Weights of a small mixture-of-experts language model, trained from scratch on English Wikipedia.
Size: 14 layers, vocabulary 16384, 262M parameters.
Training: 326M tokens, 6672 steps.
Below are experts of layer 3 (counted from 0) of a mixture-of-experts language model. Rows are named router (the router's row for the expert), gate (a neuron's input weights, with its number), up (a neuron's input weights, with its number), down (a neuron's output weights, with its number) and show model dimensions 512-639. Each number is 128 + 24 x the weight over its row's rms, rounded and kept within 0 to 255. Numbers have three digits each.
Before each expert's rows: "comes after" lists some tokens at least twice as common just before its tokens as in all text. This comes from a sample of Wikipedia text that the model never trained on. Tokens count by the router's weight.

# expert 7
comes after: " |", "|", " ", ";", ":", " in"
router:107150118171067139114096146142117137129082138152146116158121085125159150130154155142093151167153157112078139124148142122116125134157127149156172092090086095151158115136101108133117144112128157129110114107123167187114114094117140112131137170128090164091167117144134147115139147115111138071112134103164100087115150168097141091154138142100139129134115080156096080102151141141159127116181
gate0:110174139118139118073091105118114133115148129135109114141116084085135136148136135135136106147129114120121084170129139169115141128123084109137115091109118134190136131158091149102123132129142097102110111111108134121163103101140132132127098169101134092118154147100088094167150154110119116151094109142118157102155089151132137149116116129116127133119120086127124096148099109146099118122129
up0:111172150128129097140126101116133133161086127112142112108147129127107127132137143183095185156085087136102137141127130126167152144092116138148119110142104120152103142128120125117111146112110122134142111131097128171124104094129112131135076134105114134112160118136091142150163130140142100168152133134096170112095119139135140088121097145102116132160156113115126115122098147126125129117117
down0:147150135142144156129092121155120098126125099116156100176133095108124134093133146146140115139141097109137114154180165127166136140126131096123119118134181119137099155139132159118131087142095151114108110162135129116138111100137154122087136110176114153098124150143129084072131142151088121108088119144094130116147121151071149133076083128138132138165118077170129118135143116139158130153136
gate1:132063114124122082137094092114150120118128135136121130153147120123142140147109123157189141139116135101123160092113143090159105148164086112101105073156116127154161124138119094140130122096095161163130102075088139133165147107128141127129089132121141121143141141141144161116137100114143105078120119093084122122096165149105162109181177107101151171077139113146139101132129154111112096117134
up1:112131159167113135156106115130106121152089162138123135140165107146103119144162115149096156127138111163180138138116118123161109141140103173158157145102140127136117108114122109105118100105111123121104116141131095069094113163166123150134136124104086169124150131093114116113125147101111133146116153101130120105092115141145133101137137142132141106131134151097122102124108130122118172145158
down1:118089171141115089137094105099121113114098105115093117112103163107118120128110133114132155123178117137135125148127119097113148163148146116104131155108134141174063108093115144141125143148086132130137101175114181137142116123138138118138109122186101102114116135087161108107132144140128153108095146116131122131113094105091140131098187166145085100141097105141106124141109150082133140122135
gate2:114146118119083150151118109132139128128112074142120117111124123135124121131175143153137140153137131104126114115187172062162104136141126142137133075148088120154116099131100089101148118110134124166138085112081133166124124149129151073129141156116142119154136143132181132117098109117104132133099116101120191119114124101143097106122128158105120129097133148139094128132135089126108124078107
up2:143128140160135098164117095098123124165095151142101132125109109132148133139089114102117125133089124146079116146161145148150162164128144148143107137148159137135113126073186150173126109147141130139145110130167152165120112134118104103056144150091139160137138124137097143097103113200139121118112144137136118152095159107113137135147161128131097109141159112130135158129070173139108101111122
down2:123134139160092145118154129132148138137121108154117066115086091113109116163045096117137084107105152134135141088141118109125152157166118123131111168104128134151114130125151103119155135153153092120147159131126173146128101194134151092104134123127095092129132132185165124117053112130153156159158135088144101128132109111099144205152156109147082169171130153106148123116087135097134137135102
gate3:118094087139142102125071134138082131133129131140149084165106085132127121133113131102135130162158119137110164103134116130139122103127147104130110126067109123114126143101118175151129134115148106160129152097171156103109132109093160109116115125139113096123153132128100124113087134149151112145168101149089120138100178123122098075147120156127096106111131099129090149120156091134138116112126
up3:117095140126105167127163133120130132056123101101099123070109135115081124135144139140146149115156138149171118161108093110100140137148085118131085141116177161141092109149069128127121151105112130117099110121104092149117142105136147150152109112095127144086109120126082138138106104146122144134105153115160175081089114130095156119143123144175128141105066131127172127157139115075157194119139
down3:098117120096086127120111112152096133025124131148138128127103119105107135155118110136139141090107127119126140113103118129138145122099160094109142183139155094108117118134081167131172118173136106117108151165109157134115101104125144134149071118099130116121138117102167186133145102147116140157118123108101083082125120136157142117122107147155137117151161133087113123095147111136153144120125
gate4:111109086091073127102166143113163111116112167096120118120176133136120120131133103138138117130092132073135134146156099107115112149124110112097099117120145177152123144167149122134112104098133119140133113113122113157135171130141158108086127147087123084119114170165149114118124123171137125151128164111095142127097140118145097147131135085086085122092092099130107117133151181127120127148133
up4:126106123109113126077125108141108112123118154149122147139130109138126123143134126137122125130122166094140135174137186103130184152160110111115132109121130124104117144135127152122085130159147137148163114111116181133130093076091123151088114168133129148135173102171144159203126099113146135106147107141104084148070130163122109126118171089133117164125115101122124106099138166166099119135125
down4:123118130155147106076111133137163109105136118074116121115106117116118148145147112095149119140143126139111124129117109149143076150137166147152127123114160131116122091074134144123140169155134148142093071110150108135110154140128115138110103106121131100174092139167158171133100119147105118043137068120104138127087140144171094104150168102156131133135085126134123167116138156121116102154109
gate5:109100134094173147078115146121155142108100178152109153146101060099099126118157145099106150102140105133137117161117127111126123142146123117136114116106151155136071096136107144105131142110165130123152101085153147128121140115092142155105118114128154118151120102094150150079086135151105121131108118126142136108139141147153141168108130114153105192151109073133120128126134112109145113163124
up5:112117184131163126104140118097141124092088114172134178133115133104168131082078139160116145144108124100115145116121097079111125100120128091155126149164138127120127129120094139105121108142161106134143127178108128149127103136157129125112128142121112111134132104133135153160153171125101119137151149145143139116148111082110089181106139131108137114117146183113127121069130120117120151153135
down5:134124096111135115126162105114145165155096143163099131123062136158126116138117102092123110137167136115141166132134112145140120120099135116114132162110169122162115150140140119137133136126134129107139128152096111115118127118154114124143103136085129088127102094147144095113148171152123129163098143154099100127150126136111122166140099147127142163111136154144130088097129132160124144092088
gate6:144090127106128139106133168152118131148166125085091136112152114140105136174113110145099117151137153160162134190156152118145114125160134107161151105102108160146162116096120127146130080089131157142092105157115152119137119094121126154136164114122109129179144188163132152165111170112116135121134114084150114156150118150176162134137109132154096173148132120136138107088105121151115144112162
up6:141084125109124125099132153141109124140144101071095115103139134138112161170121127115071142168135150157150129175144130112156119110148142094170174099108112136127155114097116120155131084090134174141114117150107150135145135101104126136132127132108131112178130192130132131158138177109143112131122085111129114159145112129188168126155105113162088160143149125114105128099123111127124151098130
down6:141130137139149143124113145133134123126123118125139118101144104149161132162087151163091140125137108157109108158126169156149141099107132096130117094123168121162138119115144114155150103056131082115127134131181110134109116118135106114110122102094094134107138186130118135125097121146120106138107173090104117090150061178145119115125149093137089139138123129111149141152108127173110163083125
gate7:110127123149110132105149103157110139121105119101100107116124147150180147134133132149086120154111136127128179152112145182147126126147114124121184115138099111101118137103152098099135128157129093146144133154114100170180136144142124122112113161134105124191117143134111142196147157146145128134128139134146140182122194092150130141182164173107108096168128124130136130121129104151120150067145
up7:144119141173081128128154129147135112101088173147120124138129161139109134151174112124101100132113104104140171129118132106157095129103151134102131125131113125136163145118218127090136106129090123151125126132115127133145127126145130143125126152133138145137123191107132165151121135142130079157134154144122090137128148094143166122156136161119083120187128123107114136140149095115145125061125
down7:067160113149107095121087120161170133134156136166124086123132164112135117085143110148127181112115134146139143125083087124115121090110125132149121105124162126126141168127167135109132127170117112117120093144122172151164091095108169127146107097147166125143182140133126152143111176159110131152117152126138115116089104125090121160124131127124131124145144098103135094094130121142156105164080
gate8:125135080100106135101128137120171139108113111130107131138137162144106112179121109157144144141167097130118102125100150133107109118102144141114122096157129170151112120065146120106107096159113150164123138116101116109136114162113106104138108105142098121134128116164147115148171184136129188109152131126120145152105121110140130149170104141117081141107122157126077099139147138130136110124112
up8:142077156081119112113129131160134125108085095128137171163156144160101157135131122091146121115123108112164118126107145109117106126106130154122130115154154150148085145116139115123106119166079163164119100083117096124133089163118117144131146106155113098136164155158078116124132127159102154104137164117131134141119136128146117146172125161139105134101108140114073141139094174135190172116142
down8:132168105119124109112103121095148126169109120140122073145102105091130140135108121146157156134121073138097132101119156122139140096113134090150114134113170123122103126119118119154120094128139139123076121147142146136138103172129141111130127095108144087130120102110108152126105105149125148137139111134112117123101124098123156130109109165154159122096135164118135149130093139081153109174098
gate9:146111136140166095153114120148120147112125192108124155110131089102153127142123142067167170112078075139090122179132099153149107089102145098127103133123117132152104102128092115165111118115160121139138054130179123143120120143120130130086110122119115149114127160119130160123120137145157118117149136098154066129163135145114122118113179118112060081122118119099125120133100157129108100127136
up9:117128150129132153111137160139105113108118127132162136109090152149134140134149139117097105134143151128108128146143152143192136162167106142122180160111133121121172099121126114090152113154157118103105144129091121128110094137145150131112169154115063108113146129128053101142110100119173139117129168132123135104143094165168113122116133086123134094120149088109148119117139156190102149121150
down9:116174147090111110136135120122119153133152137112152110076106158125102096128095132135116134114131124157112131144137117187153130169169132142146163108101169125091142108113131127141141099126142140128151135105128096144148131124153102108105137082133150182131170127127128132115058135100103117113164101139166152117117107153184086154157083201085154101155134159112105115178129182133134124153157
gate10:131110120109171097139112143150115149142135129072118171128160098135111128097144117138163148137119140111105160111140105117160093095110089091146105138112120122151123170159152141131110100156137072118149133143121140143129157153172182120114142126139170097133141116143131110089104138167125098156164131158149087190084133126074083179126123133091060098098187176125142124116122130140107167143107
up10:131125153182186155098080141152175146118102136104129107129139116164101152085105145108121156129156133110119119145153129136130098128070137112198123114105174112117076162104142144128158118130100080141103118142168077127108116130112097169124171119134182068134149151104159119095086121143089105163148147107104118158124115119132153106098101128147111155159130146116116136134089118091157115125092
down10:146121132127157150110082173141134161146126119134115154157085125138145127159086128155067120159120110099190151088144089141112119155098156130179145085142163125146168109142118122121135130130130131086131094132127152109141189116108172195106163106144188113122157091130140154130172131121137072116105155148109132122109107160124136141127111121142094123151094121078175133120160120094160136146112
gate11:116140117121134143098128155126107161151112135111127079139111091123152084153143127152147115124136136112125129111161139115161109110162145133077116141112145119111147124174117096146129091108118111108133129152131136124106129142124144130091159123116087120129155138145106098133143128153187118182164148171111101091109130119167118126109124121125147137104125104132126130134150133120152116153146
up11:128167107122113175109099124149129108117154117135057147146128135165095127144134111108093146116111155135101101118175120104160124094144096127151166140121134135114141111100114181149130132105164127129091163109150110132140104130136104112110147127109103147091162157153090162113122179136117168129101112134146168139126146074116134127123109131093121093157135118121101148127124124123151140121119
down11:148149108099069165110132125151129101194169146128110092158131083122115147148165126165177107160131140100115106130152112124095142114122111102131114143095119169135120150106127155072122102121174151112116133131110113132117181130149147166097139109156123130162114106134112155099159152188140125151171133110135155145142108167133110095078128118117119129066073127137133131124114111147106130122138
gate12:131115138127161080115173113130134141176064107099144093134105139119151111087113115135127131165125102104132130091141126117138111128123117119158160116117118141109155110192150131162092091200084144131109122141104132147142192114106111078124119106130118112118153121132125100113138114160131131124149143103139153112121114140138080110152112129142096127117105155121120111124139106142112154124096
up12:128116102106133174127112134150166110087147114123121106153168148145114138195150171141123130106108151158128115157124106159071115124115132130115124111131130139103107115066116098079157164060138125139130129128145088083097107133123146150158138119140161095146095107118094158142138094114117136111101130166119098150158177121149163123114152162117175137120117105160114152125143122093114114129131
down12:113182147084151116130130150143147065137141126180111076153074140089127086142183130113156115111114120154145148150124130108106103124126176170093084117170143151089129124118149176116094091144131146123107117120148144120116171101134149142208109128115147197132126141150124145098098144165130118142109113180130173132085107128127132087150135082144108143136117107103147139136115124166123091115111
gate13:131123113068131144094126099126126141143084133143131130110106138159149121133148132150130115153137195140115190106110137118144140140187165127144156117142102115130144097132124118167146130153144137087122070102117134117140140096147120100120152127126089152108102135119120147149132183092200105161139125108090138129111161127099156147117138121117125058099145117129116110090130104131096117128114
up13:135122146115125154161109105113094133115110125140144139104082108142172118117102131152090127152120166108129133118095123120155114102174128116152149117131135093152095094139084096156148108121088140105158120149107128086101101130151168127101165170146126133086140117124112162100096153116164121128100117099124112147078135126119130163156122112108104132130174079097158156099149165116103157163113
down13:127080117128164130121131125130115102113122140103087168097148134112101136133088140147167084177116075123103127168144132189140139125110146162158130106110113123123159104114136144147150136122128134114105134140145116138142135125123101122096124117174157131156165154121121130178129120173104177133101113108154178136101144146168075103119142142163121083127177109061150112101079123112143099132130
gate14:102103121133081138131139099090117123175083152141088118163156119159157075120102119124120141131137133083140120179127135139165117130110170099130153155146180097152167127134116127183184117163097132124122151094103153119099129140145109136125149149137131126119110169135066122144123121144095111102119144116121145116112127105098115148115090136123137141125108132133143116171115113091103116147131
up14:134129116145173159114136140124140128068122107141160137111105156163138150125190140117083062115121128148108132080140141119110164113126132165149082152125129145108097145100105125116095123073138164133123088129162082133160090133131133098128113060149114122129140135114136094117132150128164131177147136133144109151136142127127135165139121116128111148158129170123122139141129109114203115105130
down14:149127171121116140111093125141139155125140132165084128183135096120105198152173194132127112131119135114149149104130097121121135147182129173159158097104124106141068141094141115125128133144115147160143127079099130138139180143144090143134122139113121116167139112129134105167139124158127152131113138097138098136157147146123108126113166130153165144131171118123141142115118083121151095169072
gate15:100149122154148090165109118108129159114161106112169128101125111105165096129114137132151084138108126100129171083119132106137149108164142123128123110084077121146143125134154150123167123121067102116127104081148135166127133099135151176125127115088155100195135171109188088130131156095164068130120149095104122158155136108101151111149159182122105089133145147156122132150131127119132111092112
up15:121139200102106135110118128136143139127133150160118122087139101111144124142144117095096157138117161135142101140100106105116115133114144110125143086182129134111119104103125150153118125130115118158146097113116170182177137140104119117167072145116131168085125139202161133108116077131125143095115088149092091131152157188146078117120145118084129124122115168091153117129107139134170088178162
down15:155135133092137147115138164139158131119128141123158127109115113178137141121093184138112119161120130083103122156141144101125104136096095116129154133092136124122128159142164080130171160102111080157116113086159139186164111150177167078157126160128130086127125113135159142148145116126092150136091131142109074129136132163137152132140110120111111114123111077138173148141105145116168126162119
gate16:121115119092205074111111139093106139139170179106162179107125088125141088116118111119130187129134118114102181115132140115131149154114099116106104095082092094110138149117135132140136139094106160155141111134122105124103123162103146103119121090112142104118152177142118165112151123129158124136124137148201115120127158142107119149130177130142095116153163092100128138129125138166127111129114
up16:148124137119092112085133130128148127178124167119145108119118145114146103127145128165167128148150170137091091136140129092122171112132130137137124112131110128129164174147072095132154133123173121122172165073093140122078127084160133110142100135055091142096115128105146152104150156123130106163080115107093151091139149105139170128124126051113133116142147158181111098172153148119120101140100
down16:117133126136130103055152144127169138112118128160112117134096105092143074098145103124087155129102139133127111119114148148179133138143119154164155120148120128136134113088123131058146145114148096122168144126097118113141092075131104128149149106121143144123145119105084107121137112103133054107106144138180112076095140113109135142083105134145135133138146148124109136101094134102140126108131
gate17:162095142114098133085115108180150091136150140114125135147096097154112133151134178118145135108159118118094117134143144088127160122135114119161086169102128109110115132123142115121179110093123121137112166117161113127093123149171128119157121127127092112131124114139155139112126135121135140096127079136124105166134089128125125123125125149173121133122091103171095105159137147091162140083177
up17:139175135115098157160133127113120098125098112143129064118102151127136158101114160111093130117118137126116150134114128104120135094139139151156096112133155111167128084172160136177157120150123118116107154157152113148135107139128153158122072168112140180081124138122128131124129116115075100131091131119127135139102140121107124068129116100155109122138110129126148132129146126091131147162117
down17:120087098158164099140165156140120129151097133121133154093102147140136127141115150148164100125151114115097165117145101138136092080106127146146088112175165127111126148117102101141157092118138125160098136119143122129165163118125132149111118139113139154136121148140104119154151105144129146148105155121116116138122128117151129142156163141148159159133160128124118121136175149146127122133118
gate18:118119127140067125119140160130113100143133118138155175119153111155094137103097110145168130149189118152128090104098135109149154108120141123147122123138095112165167073125098123132133157164123102103159132111075172142168122163129095089084130152134084111121121110148125124090152067155104167085094124122136121124123118126131087113128095114094130142162137165192125117159125125064133116125201
up18:142152088104160108131107124164201146132084107167121107133118174118144107134165138103112124156166106126121144091124127143126135153134132149118194138159120120090173155096148107128141126126152133150167129156084128128091111120108146131145168131147143097130075104116150096147135132089102097102094186123144110129143137182128078111157085121157127115147096132122167134095111151194088120093161
down18:128115137094151128153070127132133111132142126108133148078081105128148101135140131152122153094144131134115158125141125127140129126130111142141145111153089104114158136143144143161153116151167158119151114114129102146119126109121124148114113144134142147138130111158119158139114092097101115113186132183132170082129135090109161136123090127110169130121108150132112119100074138119117153109123
gate19:140100113111155173152125124134141117091132137131105135125141088132136166118119127128166100143112110103102139093141124136111109109167151133152104110086129100132112166133099147122132118071114154123152126120142150140097113089096113120100092176138123148083152088122157105125102080123132086124116093106127132146122127138119072129109151085141119065125088121155146138135144138146134134068147
up19:111090155111180095120154159097122150132112124095092184152188101088145121140131151129159113111141104173104127137149154106138170101165171159154098088113112155120150138120129076131135121124150113186126113076137111162179115109103107119123087093097122122125162153126108119147161112084105113197122149151126117119129153085127131134139148116127155106131131122127160104133098080120095126120176
down19:085115108145166110152090131065122120102099135125108142121116124141127146121130156134155112137117129148125177152116175143104121143134120170114132130121125140115146131121189113124112129142178133154131106118126161159164113139136121141118097128149112154105156137110155097166154176083104072148149136165117133135109122113126145144129118125124096150144141126135175128142131163118075117113121
gate20:090088134124104137149114106092157138087139137159132143121126143101132144140128139147148101119144136141151133129123128147179141158130114133166105154123150140123110167122148152111117156113117133130116131112124154122130117139120130154130138149128081163093090107118103166117128112104100111147160141127150123138148135122122142058138129122149107113113130095142088111132131099124139181086183
up20:144107155155085114137093146086136125127168147144114129088121137164115128127126146131152108131105097122116143139136148107102114158136167153119169129115109111129165132152163090145101146120156140130141122110128137144113127089127137167131141153178103132124077142120136111134122118157135103130156123186120115141130120159111136116108126103142141102140126164093133147152119134172147100113081
down20:112132105146118094136116121115186106094141159108137120125123114090127123193138083162097146077105198084147107128142108118119114128104127141125192088119142118111127096089087129133132067121119159124112108155151160105114150095120105124145119165079109157109102170155126120121132107190141098142106104174105142117115170114125114143118152080150140096130137133103094137119178091153117146151105
gate21:152093106144123096108134120172162096089122098113128116112115112088111082154152115157150157164133110146125126116173079125121109125131097134131163160115172128179133146125115138138161140093105111150113112091115142190145123117133156155136145092087135098160120123111162095124132144155088110079110144133085141137151144100131131063126143100120122119118104137158109156109110119106126103160091
up21:121139076139130108151146132156089134111107149123147151140152127095142116118111112096140089104101120094120132104135117115155158084110142146172133147119130098133146137129132144124146137154105146150107152166136153119072168090091115129093110131116174145128140139136143092144151134104161117132191121131094123126150133142113142137152079143133156078089132087147111150167139141092159101112130
down21:152146153166163091145114150141145100104134159118121112171114150109101132170131144150120128147158074114168141110127108116096123120122162145147116109112106130164106137197148090137072082142118120090139151105153116130115173138097155122186158143040133132159160107084131142124152120123142097116175093097117102117156118141118099098136127089121114169150126126150138109146096088132085133138117
gate22:105141162124174120148090121126136166160130161147185132079118090108178125103093137140124145146149157125121133159100135104114127140137106125132118169146120107157139124122129130087154125128176125123120172160099161162152119068147149134116110157113145116096171170095118148089153106142125087124114117077104118063139109111089164120156147114093108088143164108144139136154177118145111117095152
up22:114151109151135136124105115114135092152115125154122096126111088141167090101140136154106130109167119120117150142124153085116140125147115138140134071172151116118074132151095163159104082126154147176112094112119068065090111167108119136110136126135127145089115118156116101151133143124146098089080106134153125132122111182178097177146103123142111139143101117147145117130117128126118119119145
down22:133084118093137142150116122096131108120169109098177099095143082161148149116157134176130138071105149099128136120140128125086161124170131122156128107177143115115130136144101137123112142137155145156172113152141141113068153090123112107099157152109108134148157118154158125156116136162107083118122132097140124114133112143133121126159152134126129162131139120147122115135101102112142129130127
gate23:136092136103119124131114127117141159117119142136145124156121162112162090140097133127140118107123151069126136094156129131144181141110120142132111100165157163123127139126123089123167139164118117164115149159095079125121140149111125068135093170159093135067131158123135132068135146139175105141134117117129111110072130092150153122118122141105128123106139165126162074124152105150094113114125
up23:093144141118117109098116125165086120131156136150117152110154090094149117140133150125168121094163172105107152116179119104161132092114169152101107102134158130146137201110157095145163089133142081173139124148137162120100163140112124115133135124167155103094145116127153137115089121129138132086120130111158130122114155074119187084122144194085105097102133123146186107135118149128116125133113
down23:153112140126120126122110111127123144109108104147138094129115174181132167123173124086122156097130152149140111120138154101119104103124139151144160142134165147121108148130130130153117095105159131143118132111139118141165154165152138111109117100205137119121126156122109108116158109063124146149108148161177094110083137138077157136132170109115113098142142118139116111096166191149125150166136
gate24:115151158149107114129107137130138137130093143118132131130121160156099132155079153108176150105112118150125122148156133154121135156140112165119113102108114136150161109150111134132130162155139092108173100123131091078117153133102124104133136151152123113124064133136112096109122143122109110082117114130169159131094162134102145114135105166094100128149125116129093107123140125125120100067129
up24:117116103129121133139142125132084099107124134134105108112093127102164126130174142142075139152121117140137142104101120154172172090069135110116139125109111094144099133144130126130112154177152183103100135117121170168122108117123116094177105106085095167136168115108132092173154138123147136130134111128112120126130110131148091158129116183164167166128108127150166125062118106117102169162121
down24:138140132149154150102099123155092173112142132160177132121107128117113150166169125132127102176153094147087140125161150104159154109145109169136116099100087107127110105087130147103118143162119151154154114143118158099077098149127119129112150147110137112130151112109144133170132189134141137131154132116135113115148139119155161131114088107134153086135094182082099130096094121156133148171115
gate25:137077123084175103137107146106153129131099137093130161124109112105118110125122148119139110159146114102125137130118104163087124081135125111094111104148119176131155106129150133125090166143154121138083116123127167090108149097135131123124133119083090141137106063108139102139132135130077097115131117143137101132095157151135133135134139161117141117118133113129086105110154080117092103094144
up25:137133157159106140136135136138119133097175149102106129088099173142130104122124113146124164109137151122092141111157153102125139187146110124121142172117100084127155140160109114183138105115160151122112149123140140100089099149115116136150149120181144120069096192167132150079089089174123152132141149101118107134111088148137091087129131079099105153161103121117107119122100199154119139096127
down25:148155108149099165092108063141161107130101122131133122148182111110100055166125120112130132123110154130136109132134119129191134117148115129113159122109153110150130099128144141087130131120157122099124116108120115133153081100125106150121157144108138132120169145145125108139124106119119137096153153133146142105112115139141140159170159149118086162105099168117155119120137107130119153141128
gate26:163138131130120111101120120116125120104114116132154111131136179147119078124116119109128124144128136112141140120125170164130137146123103125123100159120135143124121149120124092122156119102133143134103160089178130113104108162134108121142175151136100106128130150105139123119108078148114162185149148112124155075159139121097142111136125148126133163139125136155100135142140145082188138130153
up26:138139102177117115135174113142117119156133111137125160105126095083147093124104159123156099118135122158104127167165117116117091111131153159124096136181106105127150119091113194137128184165119122120152120141188155166136132097110129150147092120135137160139148136128120177138149173141146112104141113145123144137154105134156132140132172128109131053078117130112113158188156134164094128137129
down26:107130087118120124150114122094154120122124118118111150135131131208152108135105174141122116136122132130115075137100135135086120101090101114154114157118150136137128122092135091141135135123132137123128094148166111156079110159095135085148112118140159140137166171108153132106146123100163154157123147126155134150114154132130113104210087108130192137099124100122136126161117132111146140128093
gate27:139138144136147130133096132091142187146130139129150135131077115140141128144160159106095119117079150146131088105109140119141100100127147108085073138124161199100099118166101130115139162153117151129120115124131081097123120167107135149179105145174133142157141144143105127159130123086128141164132163120107153157108106145091196163123112088120116109143107142105125160150136102103144097116183
up27:162132129141097165119063096120114127116142117150164162130126129116136150135147171079091116127070146149115130146145124136161132101112137118081070131128145154132135130135158155094141149151102154128143156114145087095150129146072069104184106175132138142157142121157103137115128077095089097133164096135107157132095131148099179110126138105067117092176115122088130135138145129110153068140147
down27:134149112123140118164099108139117159132145138127105138117165151142098130152156148097120092106087080116134125121139113123132125082141117149118114140079145117088107146101168149135143120158130106086132193146120140093136122088147158143097155183124130112156136111146165157141135103104120116121150100112157107158146109145140155168116090135119086143118127118126111100119116113132140125144122
gate28:127122109126150090100116129144146150137120141093136139186089105191127112102101127130156134105092125129141154114135136134123120103153122110114114133104146157159162068135166077176087142110135126140106137117115180134144127161150147110141131109138160121088183129171145130181119119150106099130134119117146144160128136147117120109119116172098136131165162129105095120125135114172162133095111
up28:105193137117149099125101149111123150165120111157112091112099123128153137136122169115110134088150079135100125173133161157093145105100194084138124127121171091121122116127159160108104157129101104109127165114157116115041150179100117155112110147136133112151068111133151108084145155114153114113130107134135161111100096157148132086122151153151158173099148111145114143117111155089134132106128
down28:094141132161154129129142133106146123125124093131128132120120098126152118146110186079131132116111122147105081144129116079153126134164148117125093102129175081170112113117137134126141140138105089108134112126133158153103155176114141186116136160095123105154154161119147115125158144156118113143094208130123106117088150149131151107138115145140117163109145109121130156119177120144139151146099
gate29:107169169129117120129138118140156148141118101125130102112127074116140119139110143212134064132128158126153147105123107146146153104155153094142107115111075122120110119173143080118106153104131149109104127147166132131138169078112145118147125087147111149114130104107128101087117151112093111142080130121142167074108092141103151084124088145150113139130138173159154139101154126101121117145127
up29:118180174122107100099114127148120116113108098161109109143147071103099139111085141201125089127129145112153122101102110143145121098173123105113099145121078126151098128167137139095113123126108106109111120120157140119137139095126128142161109095135120142088174102131183123103098144124119142119074158152109117077121101124112120104112140137136151160136114161136151108100159116141107135153127
down29:098141138095165141104126154147104120087113147126098102132150134129133119108116148149136133088122098134134149122081109135127133141143125144130085083075112086133163112112111155104096149130123162102147081105174144115112062111127133091131160127128126126129107108121130113099123139119084132081136122127143126166086105110136130132102077133136107147138127145166143117088137117114156103161136
gate30:128099172107147114074137164129136137123138126147096148128082129147125140113128134108109090098131105105114095138165106115127115144130131152125103117140175153143132104141089090094119146098126102127134090091125108121126084123152133160115104151112107091131169121117118160148117141117175154139139096122107093176096140112129135124152137113115107115116144156153115117124148109123116080062158
up30:094116141143069104122156094148099085137105122123139125125106123130132128149175136108126122130147106142124106155125152132125135120133128130119114159123151138117129116117125180125132155087106156153139117104108123142154102158074140131099106108146124160138091135100087129124142117116120113138107140085131144117131180149160109121106167142165129176112110114121176098129147143157143127127160
down30:120107124137171121120103153125112110105111124107151128108109108138142130145140105104150162090103136120113139158147108139157159159145166129149092142117142111079116124127103117148155140128181113118131135106148181135148103152075110169121126174105116179122127134163130118136103117101127149138140125120112167134133134124149137130129068156135139164090103141107099134138136130139143080189168
gate31:129107144122126133087132113107179112113116135123134162131148099138126134150137164171123139112168172114108157143099164111128164159071130135124174116148093091136134142119089100153081160142192138133139078120143175161136136115085150131146122136140104130133115161143094142104112104133106152129098118161137131120179110175099120155156185141155119098138095155165101149159130117123104145101158
up31:139086109174111160136173141123156137201108107130123126123112147117095106160119152187100155132111131141106091131127121135174125142111172112129163114159105133139135152147163120137091101190127125124145158150150142133146118079112147110156156143126099118128086122101104166147138142095147145117149089176092168157121098118178154115160148120097132123170126156148133173121097124131113124149116
down31:085141127130126130100100127076155186123119167145090089115146119096125100151109080123142150115117097094102138117171128112152136105096086141125146123103115104124115152121130129101141144096114172180152116140133073125094099152094115119114130155164120137079100094113120095138072151116122126145146121124143148101128113116141106138116136132114179124088122158165111114117083120087154193116089
gate32:121138141132115153136116145138103100085121106139161142114133082094157148133074135161123121145103169108164123174106152123150124165113134143064105176143103092162154103110116137093140147142160128140110127127144153129101138077125132135119128105128133145150126096082131099124110114122088146101140180146123125116112099156069103120112152204121133128108096103156134101081149125101125143086173
up32:131116116130136113145138135142130109152154107110143133168125113138136178152165158127142119111139101161105106124112095110134141042126111138176147151098112098102135132141139170111098137125145104128140151141131147133102140153164131153161137120138109103096186125126112125131146139122148123129141106116122107130160094128159115129145096116109121120102132148107073187134116091149174105137116
down32:124102153099114160115141081158102150139127133104143144109119086142113143102121150077107087150134129138150150147123145143123133111132134098103122154134145129150102122100110157142132140192095180126159136166136142132137160105123126120118121102083138090167082124137149144106112130138094121148173099103131114141154128117132138123094134160100139130102065083113114104124160091157131105122147
gate33:162131094145083107149164142173133148116133126131113077134109107118091105163180144121123120093106154108130110134160132153144159131131133118103138136097149110135185104074132142172120143129125169153121157104131130155097105166114135150122108101120107142109134156095093108108123114150105147115142119139135118115084130145142118088110098146099128154110099127156168134100153113125110075093124
up33:157105111161118141185162169128106190152109142097154122127133097132101119127152154121156139118087088117155136105172119147174118151160108129132159091122140109096178138102132182181072129162172137122130149148136142144141133124106158113108169134117077130119126175106125096145124061135102099124152111171154104121103104163135132121145113146144120162123097112145188119109117132098121063118096
down33:146121133129136139198081115109132121150168126144109127124137101135111130149181129091132157157135081114084160173114174168131132102134129159159112110094100122142171076096107132167130143161151103139104164124104115134105147113149150127100123119104129161151141118148125123111131121105112156144127142124122124107147152136156132084171110083104152144115148110124128168092125096077132161114143
gate34:111096154120113145067102128116121157077149145111152144098077115133134126122065160188125150143134144096112094138125121182116096149161101137121101100131136091161108157117171107108143172107161128123126105136130135102078142116121151137119123198134130138144142155153103145144120103116117156126110148116145109087122100152091125151097090166122140185134154100101154163148137161121127106143137
up34:110138138110102150110107140100133153079160181144142128070091122160122169113125119108124108145136121124155105121086139210114080130095146131110142111121133137175147162102137119112138161116118121142128049088129165118109148125126143137119111142121105136116122154121105130136123141076095099148123128132124135081162107148079111123128124105149096186118136131151113127151134145145102141121215
down34:083103152111113131105096097111168142168144119167085102130119123129112131101142159106118165141145121156143158193090168088143116162145168107134053149136139114127105136161098114128126134147137133138101138148146132110157141172117135092131111146082132153166144110114131119172111153104118146100120122134129109122137111111121129121121125101096184120162165107147129142156085164088123150156137
gate35:115128151183142159079126144136126110143112121118147134115125111103121120105101157143094133126085131122145151141136125098137153144153138120179154106132122100175140103116132138111097137076162133150083137104114149100065124160092144139108129134100131117158148098115091139119114161139168173121063137181130138106111140095113175104105144147120155153127100098146091126146143098124162108113121
up35:114111091131055081124127107127201116131115119167117112096159158095147092161129154121168106120158101121124139120140134137128103179106107131190129128146150117130104103124167089131161101142148131133128117153142155114132149163093118123143117140137118091101080135139121076089159094174175109147140086161189148159112172092169112162097107128127096163124143144124118133140116095085136144122070
down35:138115153098103139108100172130096158125106136124102132140129125144125105113171132119116108133102153121120141136111089067151140135116123153142115117152106075097112128071155099110105141116105125132126093156171175126076132141150137093114180125116133149115110134158147157124118083137119144137083115115176145123135148108130095146119116135112140147115124128158141129102134141150112106132114